python train.py --num_hidden_layers=14 --hidden_size=320 --n_experts=32 --experts_per_token=1 --d_expert=176 --d_shared_expert=512 --hidden_act="swiglu" --moe_layers=[1, 2, 3, 4, 5, 6, 7, 8, 9, 10, 11, 12, 13] --router_score="softmax" --normalize_top_k=false --routed_scale=12.3 --balance_loss=0.00487 --balance_bias=false --router_z_loss=0.001 --init_std_router=0.0155 --lr_router=0.00143 --vocab_size=32000 --norm="layernorm" --norm_eps=1e-05 --tie_word_embeddings="early" --optimizer="soap_variant" --learning_rate=0.00264 --beta1=0.95 --beta2=0.99 --batch_tokens=65536 --max_seq_len=1024 --train_tokens=391500000 --max_steps=5974 --dataset="wikipedia_en"
Below are experts of layer 3 (counted from 0) of a mixture-of-experts language model. Rows are named gate (a neuron's input weights, with its number), up (a neuron's input weights, with its number), down (a neuron's output weights, with its number) and show model dimensions 40-79. Each number is 200 + 40 x the weight over its row's rms, rounded and kept within 0 to 999.
Before each expert's rows: a language model's description of what the expert responds to. This comes from a sample of Wikipedia text that the model never trained on.

# expert 1
What it handles: First pieces of given names and surnames, often after another first name, such as La(Montagne), Man(angoi), Mah(ler), Jo, Bo.
gate0,270,159,152,156,228,203,162,290,215,167,230,138,196,226,155,140,184,213,210,201,180,247,135,178,239,250,127,211,183,157,228,214,156,234,273,200,196,238,307,171
up0,129,187,169,246,163,137,145,235,204,169,171,178,214,297,184,256,173,240,171,197,233,172,196,213,174,189,136,150,209,237,230,224,106,196,235,195,152,218,264,230
down0,225,159,245,169,240,259,178,188,225,239,282,235,191,196,213,200,200,239,268,189,138,234,259,222,227,183,190,149,145,148,205,233,237,228,156,214,179,151,164,267
gate1,179,209,172,107,182,187,227,174,194,155,227,223,182,228,126,149,172,218,179,174,234,259,178,257,203,189,230,131,184,201,171,184,226,181,205,246,233,239,188,148
up1,204,248,198,223,224,173,152,255,156,221,172,155,220,183,256,220,261,136,176,190,195,164,197,204,276,219,198,229,294,232,192,165,175,218,214,175,265,202,167,208
down1,157,219,201,193,195,235,160,195,277,155,239,207,190,188,181,193,178,184,234,145,170,177,160,171,224,219,171,214,232,221,199,239,181,225,272,131,165,213,227,264
gate2,242,225,247,226,213,133,247,213,148,164,179,217,245,172,163,176,170,193,191,226,195,206,232,220,165,277,153,235,215,222,221,117,111,221,319,221,225,167,204,147
up2,185,270,222,80,195,217,147,210,228,222,236,193,166,194,160,140,259,146,189,187,233,173,224,202,173,189,215,251,202,227,233,266,230,252,160,255,238,197,301,178
down2,191,166,224,201,195,210,144,196,214,170,261,280,237,270,244,152,272,210,218,215,243,188,146,256,231,227,185,196,165,212,172,206,215,227,288,232,141,183,218,233
gate3,225,197,150,262,161,182,239,160,181,254,268,258,186,193,239,192,202,215,256,198,234,227,210,173,158,189,210,223,287,260,271,225,189,156,146,198,161,161,210,240
up3,175,211,155,217,180,160,214,153,223,148,187,186,143,195,195,249,271,183,285,227,158,191,199,182,268,190,135,214,221,160,194,227,243,184,214,180,226,213,220,206
down3,218,190,172,224,139,246,121,195,275,218,248,146,136,151,236,212,216,294,188,166,142,193,231,190,146,190,217,227,175,242,157,234,220,214,302,169,201,192,241,159

# expert 18
What it handles: Suffixes and word-internal pieces such as s, ar, tal, em, plus route words such as bound, directional, way.
gate0,179,220,231,95,246,278,254,257,112,117,226,202,245,157,154,171,184,206,164,202,262,178,147,127,176,181,98,187,225,173,266,242,261,170,199,215,131,195,218,190
up0,195,185,145,181,262,276,179,184,194,147,279,292,243,230,216,241,102,229,201,178,186,206,205,271,212,68,162,239,205,208,199,242,142,157,196,255,189,225,218,146
down0,227,220,186,234,183,246,261,288,169,198,184,194,224,188,143,175,174,201,193,255,167,236,196,178,157,87,211,159,192,251,117,115,245,188,204,179,219,247,227,197
gate1,246,122,243,152,199,216,197,194,158,194,237,230,190,193,159,228,181,186,144,239,191,190,190,205,184,231,190,174,210,210,249,224,200,231,294,232,207,204,205,200
up1,171,231,194,212,214,228,211,223,206,201,177,183,158,228,168,221,185,234,231,229,227,210,173,231,277,196,172,194,151,107,233,178,212,228,164,201,183,185,171,257
down1,198,187,173,178,121,164,194,173,249,191,160,168,237,204,242,225,207,154,233,187,154,220,210,182,216,180,175,213,164,201,230,322,204,275,180,214,177,246,178,182
gate2,206,224,238,218,239,196,243,222,172,182,238,208,233,132,161,201,199,244,196,172,186,148,185,191,226,220,156,189,184,199,145,232,183,205,248,208,209,175,189,135
up2,145,203,283,199,221,193,199,204,207,274,227,263,252,160,181,216,120,190,143,251,209,175,246,167,173,235,292,162,218,141,225,207,244,254,179,176,196,140,280,224
down2,156,159,271,242,169,249,176,135,233,212,238,147,175,175,209,204,170,141,141,230,227,155,210,164,156,253,195,139,155,108,215,151,151,211,187,161,186,186,188,155
gate3,210,211,255,154,218,210,187,209,142,215,201,236,146,246,285,212,158,238,181,176,178,248,197,242,228,179,147,174,263,146,183,170,167,208,262,168,262,117,159,204
up3,184,222,283,154,193,232,188,213,194,218,105,193,176,227,196,223,189,210,151,141,200,229,216,215,257,204,116,215,204,179,156,153,197,231,199,232,224,160,146,213
down3,166,211,269,230,159,310,221,174,251,136,148,188,247,242,196,230,181,185,188,235,228,175,235,263,161,235,269,218,258,172,213,240,266,177,151,221,191,248,282,223

# expert 8
What it handles: Colons after field labels in infobox-style lists, such as Born:, Location:, Status:, ICAO:, Genus:, plus the labels themselves and slash separators.
gate0,161,171,229,178,167,234,179,185,139,191,187,268,251,178,247,168,176,153,167,198,214,149,142,189,225,220,147,212,236,186,188,231,212,177,196,250,247,207,176,261
up0,140,176,220,226,144,253,180,190,160,173,221,266,279,195,252,164,224,172,205,236,168,194,188,183,206,212,171,192,255,138,213,209,155,166,238,253,268,261,185,204
down0,293,139,148,227,168,269,165,154,224,162,225,136,200,238,190,179,196,201,169,241,172,155,249,255,203,230,215,150,142,197,146,178,150,200,253,236,187,274,146,225
gate1,208,278,178,213,180,230,208,241,247,136,209,212,186,200,196,139,166,182,162,202,222,185,181,192,222,199,94,206,175,202,156,143,197,245,208,228,278,195,226,138
up1,150,129,168,226,174,224,162,152,190,262,220,187,248,179,215,269,205,186,192,203,155,225,190,200,185,228,292,254,219,175,226,282,170,193,243,210,181,260,188,205
down1,152,254,155,166,175,226,176,195,227,162,210,167,237,243,180,261,247,183,124,196,204,167,239,262,187,178,196,195,209,163,199,190,210,193,206,290,226,188,171,181
gate2,221,200,109,143,174,179,163,195,195,192,239,291,231,180,203,227,244,218,212,181,247,258,145,247,207,174,147,271,230,140,194,207,256,195,222,168,224,198,210,209
up2,146,217,143,134,177,210,174,206,180,182,215,304,233,200,188,199,209,238,206,163,184,244,204,260,173,156,148,256,294,179,239,228,232,192,205,252,252,180,240,207
down2,263,162,159,203,180,172,152,228,158,158,182,184,241,134,246,275,232,222,175,252,191,200,214,201,155,303,163,153,69,305,240,215,190,264,221,209,148,294,140,152
gate3,205,217,217,186,180,158,216,164,114,237,201,152,206,203,155,202,191,211,219,175,204,121,172,177,249,216,209,218,232,219,214,224,217,239,205,194,226,187,132,234
up3,164,216,201,216,241,220,176,205,231,195,193,225,228,197,247,233,171,160,193,210,184,241,201,228,150,257,201,235,197,136,180,147,191,161,160,194,203,219,262,196
down3,232,143,130,250,167,207,170,196,164,174,260,220,271,211,191,254,190,156,214,209,164,239,220,145,161,167,177,184,196,145,212,195,273,124,243,187,236,190,238,196

# expert 29
What it handles: Final pieces of names and words (Faramir, Khawaja) and closing punctuation like ), ;, line breaks, and pipes in lists and tables.
gate0,225,169,223,189,186,170,195,147,171,187,145,185,217,219,242,258,182,269,191,209,199,103,256,187,159,173,209,211,195,166,221,197,182,249,215,182,202,233,225,269
up0,188,172,153,172,295,163,191,222,217,194,235,212,209,153,203,220,187,252,114,157,179,160,197,219,150,211,199,221,237,223,242,228,263,215,206,216,230,174,160,193
down0,222,186,193,241,236,202,232,210,234,200,240,228,189,189,200,192,191,244,281,130,196,198,159,195,232,205,180,280,256,96,155,244,111,176,106,158,158,157,185,205
gate1,119,287,204,240,206,229,193,146,156,226,239,207,188,225,290,145,210,290,215,163,222,165,183,187,257,194,226,130,199,184,213,155,235,153,220,151,216,241,200,196
up1,142,225,187,217,261,237,212,218,129,253,165,212,211,204,171,111,111,196,139,154,211,173,213,207,215,210,230,195,192,241,140,209,220,138,109,184,167,262,186,253
down1,175,138,174,219,309,174,214,171,197,236,107,241,139,261,198,188,186,261,182,221,148,158,289,195,157,134,224,205,231,207,233,156,203,166,166,229,134,116,201,254
gate2,178,193,143,222,218,259,247,184,151,252,183,238,180,231,254,155,234,238,212,207,189,201,279,183,140,188,131,187,227,235,176,147,241,145,200,251,290,200,164,155
up2,166,156,186,187,191,228,207,185,220,142,201,179,253,245,261,229,162,233,186,220,176,248,186,230,111,112,189,146,171,190,277,175,161,172,146,219,311,176,222,183
down2,209,250,210,206,215,235,259,194,192,224,171,255,257,130,152,177,192,147,200,172,204,276,212,211,217,153,190,217,175,235,265,209,237,237,195,201,211,152,173,192
gate3,234,217,226,228,256,148,251,203,170,181,220,137,256,166,199,240,216,212,245,202,268,140,242,183,168,145,134,173,186,186,274,236,212,188,299,168,171,185,237,203
up3,183,141,218,160,152,221,181,293,189,220,209,180,230,185,267,133,183,188,281,178,167,85,224,180,194,221,213,262,149,227,298,208,118,200,297,119,188,173,194,172
down3,207,233,217,189,220,193,196,196,127,157,191,251,271,242,204,184,225,233,163,258,221,239,205,203,200,166,109,211,151,191,229,234,185,303,215,112,230,213,169,229

# expert 20
What it handles: Nouns and words in biomedical or anatomical text (proteins, skin, tail, spondylitis), month names in date tables, and possessives before body parts.
gate0,153,266,206,160,220,141,132,211,207,161,188,190,267,183,180,195,167,149,138,104,161,186,229,180,210,216,224,227,116,181,234,185,245,210,184,238,276,205,138,277
up0,235,190,218,157,191,275,190,220,244,223,260,214,213,185,248,160,185,155,261,161,195,205,209,168,221,199,264,212,204,180,288,173,179,289,215,156,269,181,154,212
down0,189,238,220,181,221,175,221,152,257,198,179,292,203,211,209,218,191,152,178,248,182,173,276,174,234,125,274,271,183,255,225,222,180,248,201,201,283,239,172,204
gate1,221,177,208,218,164,184,158,132,134,307,216,141,155,291,161,299,169,300,236,223,178,214,123,214,172,224,194,245,180,134,198,153,209,158,299,240,242,171,241,277
up1,155,187,205,119,237,191,171,246,216,128,181,237,221,206,175,198,175,173,163,210,257,100,212,217,241,193,193,208,164,221,194,201,223,195,108,192,208,207,139,162
down1,185,205,189,178,203,157,198,215,144,197,169,151,230,120,241,166,227,197,205,158,172,216,156,260,226,168,190,196,241,239,222,206,298,182,208,221,196,222,233,190
gate2,269,189,252,170,167,233,265,224,192,269,184,153,202,182,211,191,172,160,190,252,181,138,206,151,178,162,163,169,236,218,260,129,268,202,133,241,250,175,158,150
up2,281,196,192,171,178,197,172,286,230,238,193,135,266,164,225,177,187,164,194,198,185,166,191,173,238,201,202,245,269,238,195,213,237,221,169,284,201,133,134,165
down2,248,209,266,167,155,187,99,172,246,156,195,195,192,185,222,211,193,170,167,222,238,234,279,167,222,186,190,175,177,150,269,204,177,206,216,153,155,244,165,242
gate3,209,222,188,166,158,186,202,184,210,235,256,165,217,209,174,203,267,194,242,231,176,229,262,181,172,268,267,216,197,243,157,213,181,245,204,241,254,182,182,221
up3,216,204,204,230,275,235,175,175,193,140,107,184,157,190,204,231,141,211,237,186,205,174,208,282,167,163,247,168,207,222,212,195,167,166,191,181,147,183,203,173
down3,220,226,241,214,214,180,167,217,202,196,232,197,194,176,132,260,255,157,205,144,237,206,188,245,199,209,202,157,191,181,201,198,138,176,206,84,173,203,273,212

# expert 23
What it handles: Middle and final pieces of foreign personal and place names, such as -berg, -enko, -stein, -mann, -sen, in sports results and lists.
gate0,147,236,220,216,139,237,216,169,221,186,189,256,130,168,197,176,226,253,196,235,225,209,192,282,184,176,232,177,179,208,185,243,187,183,229,187,189,195,200,175
up0,218,123,203,138,261,171,228,170,163,214,198,191,148,221,186,223,229,261,293,288,295,183,178,135,240,245,181,135,185,282,207,169,246,153,143,206,142,167,109,177
down0,222,182,184,136,215,163,210,257,144,174,204,209,124,227,147,154,168,195,254,207,251,225,262,227,147,118,236,214,233,249,224,224,269,175,196,164,258,200,249,200
gate1,166,230,173,139,136,207,159,179,270,181,202,184,195,231,240,272,171,217,210,191,148,180,171,263,128,191,256,223,224,157,172,193,212,193,180,251,190,282,171,269
up1,282,207,171,214,235,145,216,178,195,165,225,215,262,166,200,154,212,194,198,248,219,176,240,164,180,205,136,172,224,216,188,222,197,224,182,147,188,152,195,210
down1,166,213,203,144,148,205,242,183,203,210,181,155,225,172,148,158,245,175,210,251,143,208,220,159,206,164,194,202,160,199,217,252,231,212,192,159,275,244,126,229
gate2,255,208,176,184,164,208,275,249,157,212,184,228,200,234,121,181,96,228,247,194,214,270,179,219,183,174,150,216,111,157,225,164,243,92,204,223,230,159,159,184
up2,248,217,231,191,215,206,276,210,126,217,155,221,235,243,126,198,143,145,212,230,261,226,193,159,176,187,156,210,195,157,178,166,191,105,180,217,140,183,228,186
down2,229,207,202,216,176,161,147,143,191,241,195,153,288,202,210,200,227,303,186,159,178,279,197,245,155,202,136,234,180,219,91,237,214,200,224,241,188,225,293,228
gate3,184,192,178,177,149,148,253,194,65,232,168,158,228,204,132,195,143,228,150,224,186,223,299,272,258,223,209,195,208,248,191,175,202,196,184,216,273,153,171,156
up3,179,155,179,155,150,178,220,173,155,204,204,242,202,206,231,214,192,235,200,210,209,212,171,210,247,182,197,171,265,243,148,201,186,224,215,196,249,199,161,144
down3,190,213,173,236,211,156,153,168,207,193,258,221,108,247,225,238,209,193,115,243,255,199,232,208,194,156,176,195,193,188,199,165,201,128,231,163,191,223,169,270

# expert 13
What it handles: Capitalized or period adjectives and numbers before nouns, such as Classical, Mid, ancient, 18(th), and first names in sports tables.
gate0,259,213,155,277,191,170,229,180,230,163,198,225,190,258,161,174,206,251,258,253,141,175,225,220,225,150,175,250,188,274,147,142,238,224,186,248,232,207,196,191
up0,205,161,180,158,166,150,142,208,176,179,146,173,164,150,241,173,205,156,212,181,190,158,165,221,223,170,164,205,157,212,154,174,208,242,270,230,163,193,209,253
down0,227,166,228,195,132,231,212,260,195,189,201,241,255,134,145,132,186,223,107,121,125,155,203,219,123,227,158,251,213,203,198,202,164,196,174,174,238,216,176,189
gate1,175,145,239,198,234,148,180,201,243,167,123,155,252,187,219,206,212,181,169,200,244,166,269,220,265,159,196,169,275,213,224,143,198,179,179,191,255,92,245,119
up1,194,139,204,151,214,189,228,129,204,227,179,213,186,277,202,160,193,210,156,191,173,162,117,212,253,143,243,186,253,196,268,267,218,192,227,173,188,181,205,173
down1,147,209,216,176,221,197,194,191,269,295,130,194,198,228,149,205,221,219,192,248,176,132,179,245,189,234,185,306,180,188,243,228,181,194,131,169,191,207,237,158
gate2,231,127,188,279,255,204,282,203,147,239,199,151,211,215,210,134,264,238,190,229,216,203,275,160,233,183,203,196,225,247,217,216,142,229,279,282,234,158,228,208
up2,174,190,126,218,183,199,192,215,249,282,156,230,53,250,233,209,177,206,246,214,209,177,225,193,215,203,164,212,217,246,172,167,187,212,254,249,252,191,169,279
down2,266,247,208,278,234,220,227,221,152,206,196,220,196,214,239,189,172,225,210,205,242,183,138,195,123,170,205,136,222,193,216,223,253,222,240,184,203,134,257,231
gate3,166,198,214,254,220,200,158,191,183,177,156,175,169,275,143,218,191,212,277,180,226,211,179,127,201,213,217,181,204,222,193,179,250,185,192,232,180,230,188,211
up3,238,176,193,228,160,156,77,157,186,141,159,129,213,212,100,154,200,196,192,259,183,184,210,137,258,157,178,224,192,203,251,200,120,221,215,283,170,154,265,172
down3,263,258,209,187,177,187,215,153,241,223,223,220,163,205,178,124,161,176,231,241,179,253,201,131,184,177,215,203,258,194,249,191,204,171,151,186,256,158,227,233

# expert 9
What it handles: Middle or final word pieces of foreign or unusual proper names and places, e.g. Suba-ru, Petropav-lov-sk, Midhop-e.
gate0,290,243,219,208,220,178,137,262,185,198,143,150,169,237,159,238,206,232,188,146,197,265,269,257,223,171,207,235,242,198,149,101,193,210,287,223,215,255,227,269
up0,129,255,138,202,167,200,215,207,207,211,194,250,244,183,197,222,186,175,269,211,219,117,230,197,270,239,206,271,229,250,184,230,202,150,217,181,204,159,223,209
down0,199,199,198,214,168,256,181,275,230,247,184,200,234,257,148,168,254,173,199,222,174,205,194,180,219,254,226,218,189,158,150,135,148,188,214,153,233,263,260,189
gate1,178,183,158,179,215,215,199,101,158,190,217,121,330,131,154,140,151,194,192,254,168,216,228,146,186,224,196,185,249,242,192,225,208,206,149,210,131,219,191,159
up1,250,162,206,221,166,201,199,299,315,168,180,204,238,210,204,181,223,224,121,253,135,207,243,136,188,196,210,180,228,226,239,138,199,199,220,186,190,134,182,208
down1,257,225,210,217,250,124,156,240,173,167,188,300,187,231,175,258,227,229,193,204,234,198,176,224,229,151,185,286,213,225,204,243,236,211,213,174,230,150,174,214
gate2,163,141,182,248,192,221,133,193,172,192,196,232,213,152,131,238,200,174,202,234,242,132,188,177,291,239,204,183,137,276,175,189,196,212,243,252,170,217,168,205
up2,223,202,165,228,244,225,226,265,223,145,166,204,145,177,192,167,187,148,203,228,228,143,250,232,270,207,157,174,252,176,109,141,208,212,196,224,162,259,177,244
down2,160,203,221,206,153,254,164,231,134,190,216,224,221,211,228,194,185,105,201,192,239,196,224,244,143,252,135,161,254,188,153,154,192,225,224,137,191,185,219,185
gate3,201,219,183,155,164,197,185,179,193,249,191,231,224,178,282,175,191,240,216,214,241,215,181,99,284,216,231,177,184,214,259,231,170,147,171,217,201,153,233,170
up3,236,222,257,216,147,195,201,194,247,227,136,179,203,150,195,209,212,258,198,197,209,228,330,192,202,143,158,166,127,200,276,176,152,232,160,169,227,180,160,226
down3,196,211,150,193,178,129,256,261,204,214,135,182,157,231,235,122,261,219,310,216,226,185,208,191,217,201,230,191,172,197,163,249,179,203,133,194,227,228,165,195

# expert 25
What it handles: Prepositions, mainly for and of, linking a noun to its object, e.g. Cabinet Secretary for Health, home of the Maya.
gate0,141,171,227,252,284,181,207,208,231,186,205,255,150,172,235,223,161,231,242,174,208,217,195,261,102,157,208,237,136,223,130,200,161,159,279,212,123,219,142,219
up0,226,218,165,180,242,269,183,215,122,180,209,220,219,243,118,163,238,180,195,192,195,146,163,167,226,154,94,242,206,236,275,213,111,209,181,203,215,207,285,150
down0,213,241,203,206,212,214,237,261,246,223,253,164,192,229,237,189,168,214,177,200,270,183,188,192,194,197,185,214,161,210,180,170,245,229,261,257,202,170,177,199
gate1,248,241,226,150,211,171,258,237,124,143,163,168,144,130,199,158,215,227,192,310,195,259,291,140,159,196,244,168,271,142,188,289,178,253,255,250,241,233,230,224
up1,218,198,219,161,163,290,219,198,205,159,263,231,202,228,198,183,144,168,214,264,144,161,180,171,194,176,166,174,206,266,194,192,221,195,143,184,182,199,211,217
down1,172,107,138,143,161,157,162,205,188,224,182,257,207,155,116,190,201,176,172,158,194,176,135,247,246,288,189,143,267,233,211,269,187,245,224,259,282,260,205,162
gate2,238,139,191,151,217,184,219,190,242,239,126,206,69,302,229,205,166,273,228,257,206,256,151,172,204,261,120,193,228,203,323,185,176,210,195,180,226,205,168,177
up2,193,217,224,190,137,105,181,227,273,205,194,226,244,225,151,207,184,204,207,159,188,159,208,241,202,223,220,190,188,98,246,235,146,223,188,227,224,190,267,185
down2,190,173,239,148,248,211,174,112,166,274,236,222,155,185,223,174,177,146,129,160,175,141,215,192,315,230,182,204,194,206,197,164,237,194,161,165,233,170,179,129
gate3,300,192,200,204,213,172,136,197,168,65,221,223,161,160,193,208,222,223,195,210,234,257,280,228,201,172,205,183,207,234,196,160,158,135,268,215,213,166,236,179
up3,222,273,139,253,252,207,236,181,249,157,181,188,141,133,265,154,190,208,188,236,144,216,192,184,192,186,220,173,191,213,193,175,232,180,147,188,174,206,198,208
down3,99,240,222,232,238,140,256,231,183,157,210,195,243,140,196,232,211,246,206,250,151,187,76,185,197,210,159,281,187,239,180,194,159,199,135,146,157,200,238,149

# expert 26
What it handles: Determiners and pronouns (the, his, her, him) and person or role nouns like king, governor, lover, wife in narrative and biography.
gate0,121,201,119,227,203,197,286,191,199,188,236,188,242,207,220,223,177,223,174,153,111,142,188,212,242,210,207,186,193,235,301,158,202,215,244,188,206,144,133,97
up0,207,170,184,255,146,189,147,227,195,170,172,163,130,232,160,220,219,226,178,224,171,244,229,229,205,249,189,263,175,209,148,178,141,208,151,164,161,168,239,238
down0,238,165,213,194,161,193,136,258,142,216,149,254,195,237,198,244,172,204,207,259,246,190,322,190,255,245,170,199,173,237,238,288,203,185,266,223,215,246,184,318
gate1,251,192,248,162,167,173,210,266,152,254,110,184,250,158,219,155,179,189,124,176,228,204,119,181,216,220,255,195,174,197,239,188,188,245,195,223,201,231,256,242
up1,211,161,250,214,225,181,158,174,292,242,247,174,227,238,176,200,247,253,212,179,272,166,117,175,215,123,187,204,161,175,198,196,170,263,181,232,126,186,136,242
down1,171,250,176,235,212,178,231,182,205,177,252,176,165,109,190,186,143,139,240,237,209,206,278,123,207,234,214,155,251,125,195,226,304,220,166,173,226,153,215,239
gate2,139,158,189,138,229,172,232,216,194,185,190,206,261,186,182,173,148,218,195,195,277,235,112,186,234,229,255,303,278,233,193,148,158,200,175,215,200,271,254,187
up2,153,172,191,148,200,199,186,250,137,197,200,209,245,210,211,143,188,202,235,278,211,179,241,185,263,165,191,140,176,190,248,134,242,230,171,154,242,69,238,179
down2,162,152,243,258,250,145,161,200,235,155,236,207,149,169,193,225,201,162,224,157,216,212,157,174,181,121,210,175,119,162,247,228,179,206,163,172,134,175,216,200
gate3,213,243,214,213,182,154,229,128,295,204,193,188,179,317,228,213,177,253,251,215,206,143,294,132,198,210,163,188,158,234,218,114,210,174,250,201,188,223,169,221
up3,205,201,242,202,229,222,266,259,245,216,224,145,232,189,217,161,236,192,144,219,190,258,189,172,165,195,153,226,279,174,104,245,212,160,216,255,151,226,172,255
down3,202,194,178,239,192,229,210,184,204,161,240,174,221,205,183,204,221,202,248,144,227,254,172,201,164,136,242,275,113,210,230,235,315,165,226,146,236,192,221,106

# expert 4
What it handles: Small numbers and years in table cells and lists, line breaks after sentences, plus about or over introducing topics, e.g. regrets about.
gate0,245,202,252,85,164,229,220,252,287,165,196,267,189,189,100,191,191,267,178,246,247,211,242,157,185,179,161,182,190,100,206,249,247,166,175,205,213,188,189,202
up0,216,224,238,228,153,227,160,202,251,162,189,169,207,252,232,322,173,241,199,193,214,290,151,162,218,190,181,121,208,220,250,269,165,209,228,191,113,234,237,81
down0,163,199,212,207,216,138,212,129,164,224,161,188,246,212,139,189,206,237,200,187,214,146,173,211,260,164,156,186,195,120,212,227,227,215,221,160,129,200,145,216
gate1,195,193,134,223,174,291,271,177,202,187,174,198,203,274,182,209,191,309,237,306,254,162,217,178,245,151,246,205,201,235,247,259,173,260,145,187,142,243,207,171
up1,151,172,137,228,208,317,291,184,204,206,155,217,181,283,197,222,151,290,188,286,337,196,174,205,261,209,256,229,207,179,272,196,170,249,144,217,160,255,234,177
down1,218,243,223,150,262,193,199,60,264,199,224,212,180,258,206,219,200,164,198,200,171,249,142,182,214,219,253,173,201,251,231,124,197,219,212,157,236,192,149,237
gate2,214,209,174,281,166,205,166,244,208,231,197,209,208,174,200,149,198,242,146,215,185,285,209,169,132,105,159,174,219,229,191,274,198,232,235,191,164,270,239,205
up2,167,164,175,159,185,189,181,213,249,182,145,238,228,199,194,154,210,190,171,225,191,213,174,263,184,211,176,243,245,288,225,198,169,237,179,202,249,222,182,229
down2,158,139,266,142,188,173,108,151,172,215,228,227,237,133,107,192,288,150,246,231,230,197,221,209,188,153,277,190,230,205,228,248,301,211,193,256,190,115,221,144
gate3,174,176,159,156,200,134,177,260,173,227,202,111,210,221,194,129,155,195,174,155,235,191,219,211,234,210,180,224,217,236,198,203,123,186,265,217,214,233,218,233
up3,264,239,197,197,146,140,166,175,209,170,139,203,146,215,329,209,170,179,296,228,222,205,166,212,176,248,208,164,160,231,243,205,178,185,227,189,146,254,187,180
down3,272,195,226,239,150,211,207,177,156,252,194,218,182,209,236,191,205,185,174,149,211,185,174,204,191,246,246,204,258,211,149,210,288,215,203,215,141,217,192,235

# expert 10
What it handles: Commas, articles, auxiliaries and conjunctions in running prose, especially be after to, as in first company to be convicted.
gate0,220,211,241,258,177,257,156,174,132,146,189,188,191,235,222,219,232,221,252,198,224,230,234,158,187,145,121,305,198,198,225,253,256,157,140,137,169,171,230,227
up0,159,255,207,164,269,215,248,131,195,265,233,257,133,194,155,194,212,176,182,241,136,105,130,197,135,224,225,130,214,220,197,201,187,242,184,204,162,256,166,227
down0,207,179,103,166,209,101,144,215,192,244,199,216,210,189,164,231,136,122,215,206,192,197,111,288,174,263,196,177,251,201,119,219,122,151,218,273,214,132,233,142
gate1,202,186,213,265,218,191,146,205,217,231,207,195,196,207,271,203,153,244,169,211,131,213,160,208,260,195,233,202,290,185,210,230,149,225,269,169,254,215,205,268
up1,304,154,269,194,197,200,227,244,112,146,146,212,155,223,161,214,183,228,252,225,166,287,127,184,178,199,236,179,120,183,232,219,105,257,225,201,173,224,161,173
down1,294,228,143,163,143,164,224,143,205,180,214,191,198,269,170,210,203,241,207,176,195,293,238,208,228,246,222,181,268,238,226,246,197,139,183,165,176,215,236,217
gate2,199,197,187,239,143,114,231,139,144,176,195,162,151,258,217,222,181,167,227,254,258,173,139,168,182,198,216,206,246,185,181,170,170,181,141,244,214,238,222,226
up2,189,222,254,209,201,241,226,224,186,160,130,153,143,278,183,252,176,210,166,172,215,206,245,164,197,289,207,189,262,159,206,183,200,166,163,160,195,158,200,142
down2,95,255,206,198,205,227,211,126,212,99,179,177,182,197,231,164,280,165,214,150,107,148,214,232,215,93,168,189,173,155,180,177,174,216,225,235,157,192,175,276
gate3,223,221,108,217,242,182,178,236,155,186,215,200,216,242,133,219,264,201,234,268,184,241,199,242,216,235,183,207,251,165,217,205,217,175,174,256,209,258,242,206
up3,173,166,230,186,174,180,135,216,238,208,220,236,169,197,269,215,156,217,119,152,244,215,275,181,204,192,199,205,161,284,164,227,194,155,209,142,184,280,251,205
down3,193,227,155,231,256,211,225,176,237,123,186,216,179,191,183,208,164,134,209,205,244,190,173,186,179,167,120,223,155,145,117,181,204,231,132,188,183,217,150,156